Below are experts of layer 4 (counted from 0) of a mixture-of-experts language model. Rows are named gate (a neuron's input weights, with its number), up (a neuron's input weights, with its number) and show model dimensions 256-511. Each number is 128 + 32 x the weight over its row's rms, rounded and kept within 0 to 255. Numbers have three digits each.
Before each expert's rows: a language model's description of what the expert responds to. This comes from a sample of Wikipedia text that the model never trained on.

# expert 6
It responds to: Title words of songs and albums, such as Love, You, Night, Life, plus hyphens as in COVID-19 and list-item dashes.
gate0:133125118122158132082098107118091077207097106169144166094117138149097077183150187137191115156071121152078115074136155111097157086108082108107114093120066102128127088111155111177118118158119170101162139107138120135128152181151164118178100153144148117161149142186144105092110138150096092192140161126063109099084178106180125112099126127164136130149119137141122119117167140133084141103073120128118122075106121145088168098125063128142190117115128158118137119125144067115082105152072160137156105141097150134113137119144123176158152147102112163112099123111103164147144106143162108202140173123125121091131126111128088230156123093176116138131134183128156090086155112150128123078155158140147118120119128059133115154166148132212197169068185094114112178163150114184162138105145174
up0:151146131152141171067125137140056096184047149154113134163115172132116079187172122118149090137162088149089140064086138121146102118075110073106148137163146139094089136074142151183135110177130068124141127134133093133143168061131158114186137152120142119151075137176137136083115143117106133075091185093067067120108139170210144115189090114140158088101153133143113149101146159142109104080109158149108112091107162137155142100154099182079136131123135151089160093112142070142089117151085151142151120127121159123081114172135111162181136149120102176100117185141135135125101143153107113187112173106132156111122120125111133150122121115105114181168140104108139144112163127103156075120137160142153108136146160111158084153151145079159159107161196101159110146138114163147178102129089191

# expert 2
It responds to: Determiners and possessives after prepositions, such as the, his, its, their, these, and sentence-opening words like In, Finally, when.
gate0:101097070149121172193096135127118105058229094095109167076116123112187080096131111134127121180121184089135105084095150073139127120096151082135124159115164065090154131064157071114131125184072111082144026102072183105042063167077089107090125134110139166132112122142081164106174135080130169097126123162108085154124142179123171137104096151123144153096137119135123129070098142111128106152145113078152090152117101106113086107115129141156172208105118176080094138181137172145083145150105139133113194133099134140108111128135111086122064137038094130139136120136171195097123132092135179142142132155101117133093140068119113135166161095177089159083123139160120103110118095110133083077145100165123148104139148113166163106149114176105160105106193072158091150165147118100146105084152161
up0:132111130125079112129196101107085096164156099099057198098086143151189132078141101128186180068098154125047190128093120152173115130088135103115114098095176150108124098122144153177068111118090098122140115146209131130127131122125104124129142138175111154151167163087113117045132094163090151092146061135154147117147111106138087140121125161138095128149126101068089111177126129182163142160143137109057134132149184150170131138132142125155107141136120101127120126153144113136123139146071158140167172143126074184120078163194173152126147134128149125106124064109114108142154173168140219153127148029114105102161057097128025135117137133130122139149084092105085105146090111128130066127139153118156121182127167107142181136145131113179177121143151128094169173155165093177133105102113112

# expert 10
It responds to: Commas after names or places, quote-comma marks, heading and table-row line breaks, and final digits in coordinates or decades.
gate0:127088125148076150067149104185132130115147122104118134150143119116094170135138175131167164174117060120172087108135133093201100078145135112121129104123176123156137142097174197100121112094115176130110171111142098139150097142136138116122147164124166094183137175118153127158151193127166137115116148128117096166069087060087153147088169157159140098203142135169062135176107043158154067168072075136073115153104124146120132105181105079162080156102106112122172129118145119163136184119088102123158142158154136171133151117152134067071169115162152094131136065141155096095160122160084115158107113131171130102135225079126108188073161154127138112112168145159166182040140100170118164157082109159185145162056095079185159142116102143123097152132113114116117131124156113155153138109182099
up0:183108091125142131130140118172114167161153190092111171177074145104168120129114097084107125133133130115135185079069101084155110172101115112154064123104114113116114162164150083123111114126171169125089052050116165155087140125073126153139078147132121116088122137180129163130165096167142148128159105088154059081159121120200151106176124146201120130163129097125172114152121189127116150150112172182109187130105145134145119131115132125114137096153132150123065113161078119162113091102105103139103133111109136138100148170156135166187132103128139159121146149096164124098060119099137141124122090151097073087160163106133146121143144165113177218121156120106111121124189156118104131170097144163143158090169125184139070130205127152161108125172121137141113129153119132146168138144111059

# expert 8
It responds to: Digits, table pipes, degree and minute signs, currency and minus signs inside years, scores, coordinates, times and statistics.
gate4:192117136092095109111097098175128087109105135119135160119115134087086088168087107089120106164166105143156157147179135088087092165113122168145085160052173139193074096093100124104113143152068085091112116117175163156136135093142148139078097117127136104100119153189106170066129158217094163149142174102168142097151100128157093163173184136128160145159164114146159116101140105171134125084108191100086152098110063135132168125088150137072124124167136101102090078130179118117050151108090146121099114166148187133101069217111119129118142141082153082099129109127140147149147108161119148102119141118167132193155153112135196077110149182117118181136165116144146110158136114107058089151136163130159161123111119139094121128117145110106114107128120124116096100169118106154127110078107133
up4:155122164064017089098129110115138128159087162084141166143146155125085097106064111126115168103169114146164159087139047091161152156158151177138063203061144112150092122138167154153076123083110085128157094145079135152137165083169124118101133072156118092115095126142099157121159150189137149115120136141163150154194085073151093091120112105124136159168156178143109115121123113101113178080120160108157198122142140047140123082089177068039079089091145125173147094141153131120080124123117132113115121147188165123126126126063131078132149181163097107148121213093168118146174155154121148152151146086150150159069089090113167082130126189096155184163128091183111139128163113091074108120153150152132115127108132164179157112136152155115083101195072160126139092053150123169151180130064159

# expert 9
It responds to: Verbs and prepositions following them in prose, such as set up, one of, peaked, passes, composed, by, with, into.
gate0:127150151188113138132085190208147138140112095084185137171071093160085079118120145107099142175157171110083173106121125148103129127084104138100115148164141126157092054214160115207127129068122090089128131084100132134140095156159160122119104167099132163132081125143138163130128182137147057173136114108140104154170118105169170125104081146140101103129126106124177126113144080131115139117119110108144147165038174149115089146161101156119165075109146151073144076106141157122118177071145140138103114113103110134102133106115069163111088162132115114123151070165133116098156099051130145127152110132163164148106171146085120126124098112086190140096151170108118098135124220052051109093163159172144111130097138135122135140108098112194094122104164093168121114130096152130103109113158125
up0:083122114125116129105104151126149152110113138069080164133162149083138178100131110120102094166099156157176161168144133168120074154125091064093133131138141124124117087150136144112076109163142099125102138145175133088056081133161131153124133095113138112145165121101142171140160161127100161078133117112124113055106136173128102123148164098077181145119127145144130156137129186137119101095145168138127125147100192126187105141070116073140149128114119129098070165162117118146122077088101127101151157084122096103097136188201165096139090096154153134125100144215134110101089151113178124103186088114121127067154126120148064156132089105114165198187179122187105111115167113085156161148104143150160161183093164132128113128219160159116121159156161110074094124111087173129145157145128112

# expert 3
It responds to: Pronouns ending a clause, such as it, he, him, himself, you, plus closing punctuation, dashes in date ranges, and ISBN.
gate0:123102195136168120115119172084115117138128101110140190070140087135147133145144115135147105117148020137140075127107189157129135062133139158102152157161109088116150154134156130112196145082188139151125111087081143159112143076116151130115147120141152143171168109055158217135111128137106108178130152079115118128135146176124087140159097158107134126110189149148124142123123135073115186104093084120094085133177083144183111166179159101155125123114118126204104166129128112096119148140147123110128130101207132115069111129103103168159150127183111140159139191092090153142128148107096086151137135115115134091124150220172144179126119125109092187127102145122109136135150076173136138142133124184118149109078057140096102142111162152093066149128118104162135175130108178071067077131120116
up0:143091164166122120137114116104088137120076131061079172107128141146144122130071096120089161100163064118078122193109110147143146112164099171129132112107138064119093104201148074119178154135164088122101151128128149070114165112132150147111105105120156136155158116055165134159105119140134138136149094180144140122096194097116094111158154151108144136122203187110113167096178148128152182095150122104130154120158131097118132154167143109188116135123142113136110109096119154129145172119167128092089141139171092160085126108153129195148170178184147095145117142117139120181083111127102167178154188106128165104141142138135135153099166134066107085141101171117060145119148126117074125108171095145086133124146070200111094140117156089114136107174178145127133143047127156104096050188078150

# expert 7
It responds to: Table cells, ranks and row numbers in sports results, and role or topic nouns like name, University, president, Cup, games.
gate4:145064137137051130141131085114169147123126143162114127116107169128148075140082112110123113132067145108120144165148109150078130098164168152162172136167151065060097107114060092122081082148043135183168113099129084138139139157142102165124102105135075147140089149101086202103102138111156099112140091109076181140152102172122215072094089146142136125141084155130121073121108111105115130095090163142147136097137201169115120124100107186121165190121091075111124114168109149170168160161103072142157137142018142096119117168158147197150146134104125201118137134145137102075101095104115102069164125162110128094093134162145108173090136148142106186093099112125107099101150165073147173150096088105162154183122078099110116127131154166095131121103145148088126134101108143164196140095159106
up4:118080180128118136101098096174157124156113138166169085146173131095107091171119085141174093136121124099168112167162164167165177070132172100134158143154110124093182159146111156134100106125104183148154138163173154167092071160109146141121093130085146135136085101119087131098069163120103122105127176165170173124160120135152187110019123089150178116102085172149071058128068068153098142098055112138086088107117127161110093091106210143158208174133152081083123186152165148173114130141165142120154123106099123071118159147101128146102096119032128174150148113080137178116156101132086153103162166130170112117064122136125153134114147113046159166140163130103154102168119117110138152131120089085168093143129144153147150123140146121091157162089159152115139141112130108123194142135168120

# expert 0
It responds to: Joining words and prepositions after a comma or clause in running prose, such as and, for, or, until, including, while.
gate0:181109138108171139134139131106110126201153098150122101144180111155096163120147106104162130140121148127179131160131158135116090130171145130172094148165112131119200133111200147110129116134142086184138132149104131107161145096075151152136207139153110122162115134131148139135087086112136139120185116150135112103080130132193130142201166150144108165154124095100128146145093082109145166059154160134169150166127134117099144147137142140226130137172065116162172146104144124178120108093187120176100162104161096123083123115170162164185146123098135114158131140118110156115050131205120143086170101132148130040136161137219109109100143133129132136122170135117081095114141131116124076164102119133169158161116146159151050116136102136120071175071144112163107112179131130096131183139079193
up0:187086141084122091107173177125123102157112099094099107115148133145068142093152120141135146073126097145114167116100106062151085137139147146111036134151112191140113118121200140117063118129170089113134141152153128198133163120105099203134130123069119156163179100118170109124122125115155152121159076090181039129111065100168114200122147189136173114118146172116137167112131148196094161059127150167110131117161156096155135123109118139134091095122104147107171130118171099118135120107122162106097103131110119130190104116148176089101157125141140123121152144200104119108117162155128190071077076087106141089130170137132130044097153148183206186136142106093115134151074107084143125107156129135155131167171124125094136118097130132131077168054069164170162080104160174128208120138084159

# expert 11
It responds to: Word-internal pieces and uppercase abbreviation fragments, such as -at, -ipp, SA, LA, plus subscript braces, units like lb, and closing brackets.
gate4:104103144137104102093153129134136122129105039079130122094151164111083110102165126095178066102096108109144115172171098120119140126171143076155180161139161157148138139051075141125114132139078098152082154097134100144116099067179139078078124069145165169149122144155135125055115120162189163123137111169167154127188137145136109090097177150071130113154136090141149204137118152161139123127149173124068117070153136158171178118142170168103126147160114155130137121096178082121152111122068122094125078131144132199086126115125126148163165048120120145127130111149160109107100134136101128109179098142150066133095154111036100166052104148166132164131175162151105135119143129136113126148141111153180060154156108096205146150158113151149079149153159134157129214113082122161144155124104166
up4:142075097140066086064147142123110170075100153131079144135147161147074130150112098091101191102112094073156129116129194128158104128135114120164097111083151141073116165125073083109164135148069056112119122157105121119131130143167144092110092143124140127181137147174102142085169105162132166112159182157107126134119105147099154155141125166133149083134117162125186179072093128138144155118122210137122126115128150124147151146154161136096141144099139140174141140203145083151153105108135169128161096138132126157172218138132116160143149132162164133115171104108132127118139137204110159121077168145116096125107171134131096163150114139147077171162141134134190086140097075153092128113180157122164035149130082133159138143144091115156181155120172121117101188105128113120060141111157126

# expert 4
It responds to: Colons after infobox field labels like Website: or Born:, and name-starting words such as New, National, Royal, American, Church.
gate4:159084111165087118056155120151152135083114133139079111135097124142126142123089169105128139177114110117055128130086104121172120149142121161163208125109142099099125081172100123115085148120146121126045058144118158125118089182124162088076128142110150161111177135151140154145127125118096046163041080158151096042119153167143110061119143099112099073134149142130171118150116104093093146111116151182109141115125101149164155127211127147166096107126110193157150181141114090125142151155152154165122151079188081117158094087152060103166085083056111102166106120070121136160079091083175126125116131149144140131151133109133049110140170101141077131139140112167111084145123137152081129107133134125093168117093119131145122160123092123137144102171132064188132109176096158112055089115093118
up4:139120109102090131119133197128173119108124125164184068065110143106110120164127188131162149185127152140111102115108156091136120141160135141120109136191112115084199146197098134076156160129138077156134157152131148112114174170105113177109143075117066140145189145121071150117164091189066117133168119174121132052178110171087145170093124127085095097065075141110156164116134117142127127113126123122052128133077131138132127206136123090119099104100162180194058092145114102120134138146104096136118150140159125121125186116123114123164180150126109146119126150114149142162140124136164102166092124137107192177088154153123117093116069088138098138111105119168140161182052115112093144171148143204107106158150084127205091079121163125060164153126141157169144120116124132084108125117088151

# expert 1
It responds to: First words of sentences, paragraphs and section headings, plus articles after is or was: It, They, a, career, debut, un-, pre-.
gate4:128061137120191105121114175152159145100114146086098170176135109122156182019168131144129115199128146096121081064110142125035104138113186098105115194181164065147154108172159134149093110155122181126090113087125103163090102130143100107127132088124131099140153111148154190153096170148168096136146165139131105117090126108131154104104176125145127145098143138172193099138193166109115129141095143135102154160113127156133096087201089097121104131106138173150106053154148142120100121135200157124064106132114100120076162163191107090095129151166097143187057131125139190110120114127129107151045075118122147087139165142116198101112159130181135112127139103122103090162104133091117134112150103137116161144139149133191156070134142147133096126155167113126122089136151196124099103160187180
up4:125141132105096118161081170082163099117073075118093135139163117088163161083133150119145135137126126158102099058073130096140117172155118158151121126169192104110151091127133130171132145172120131100103117167152147131148199123074107079131071066114208122137113113120128145125149147122098128091145175136127075116117147127156141125118111112146150113123164117126180104154181162184108181152149150085097110115142106116144074106119128113142140138145115119152162133109100117160170121089142125120060082121066057129055129113214110094122146184124116175108114093107161097060147102123145117147159106193130100135147059099091079167143139117158145124128117107121063121107097126090135156122159124090119119128137067142162137148093103172055125165089170057096158164169201169087147078140141099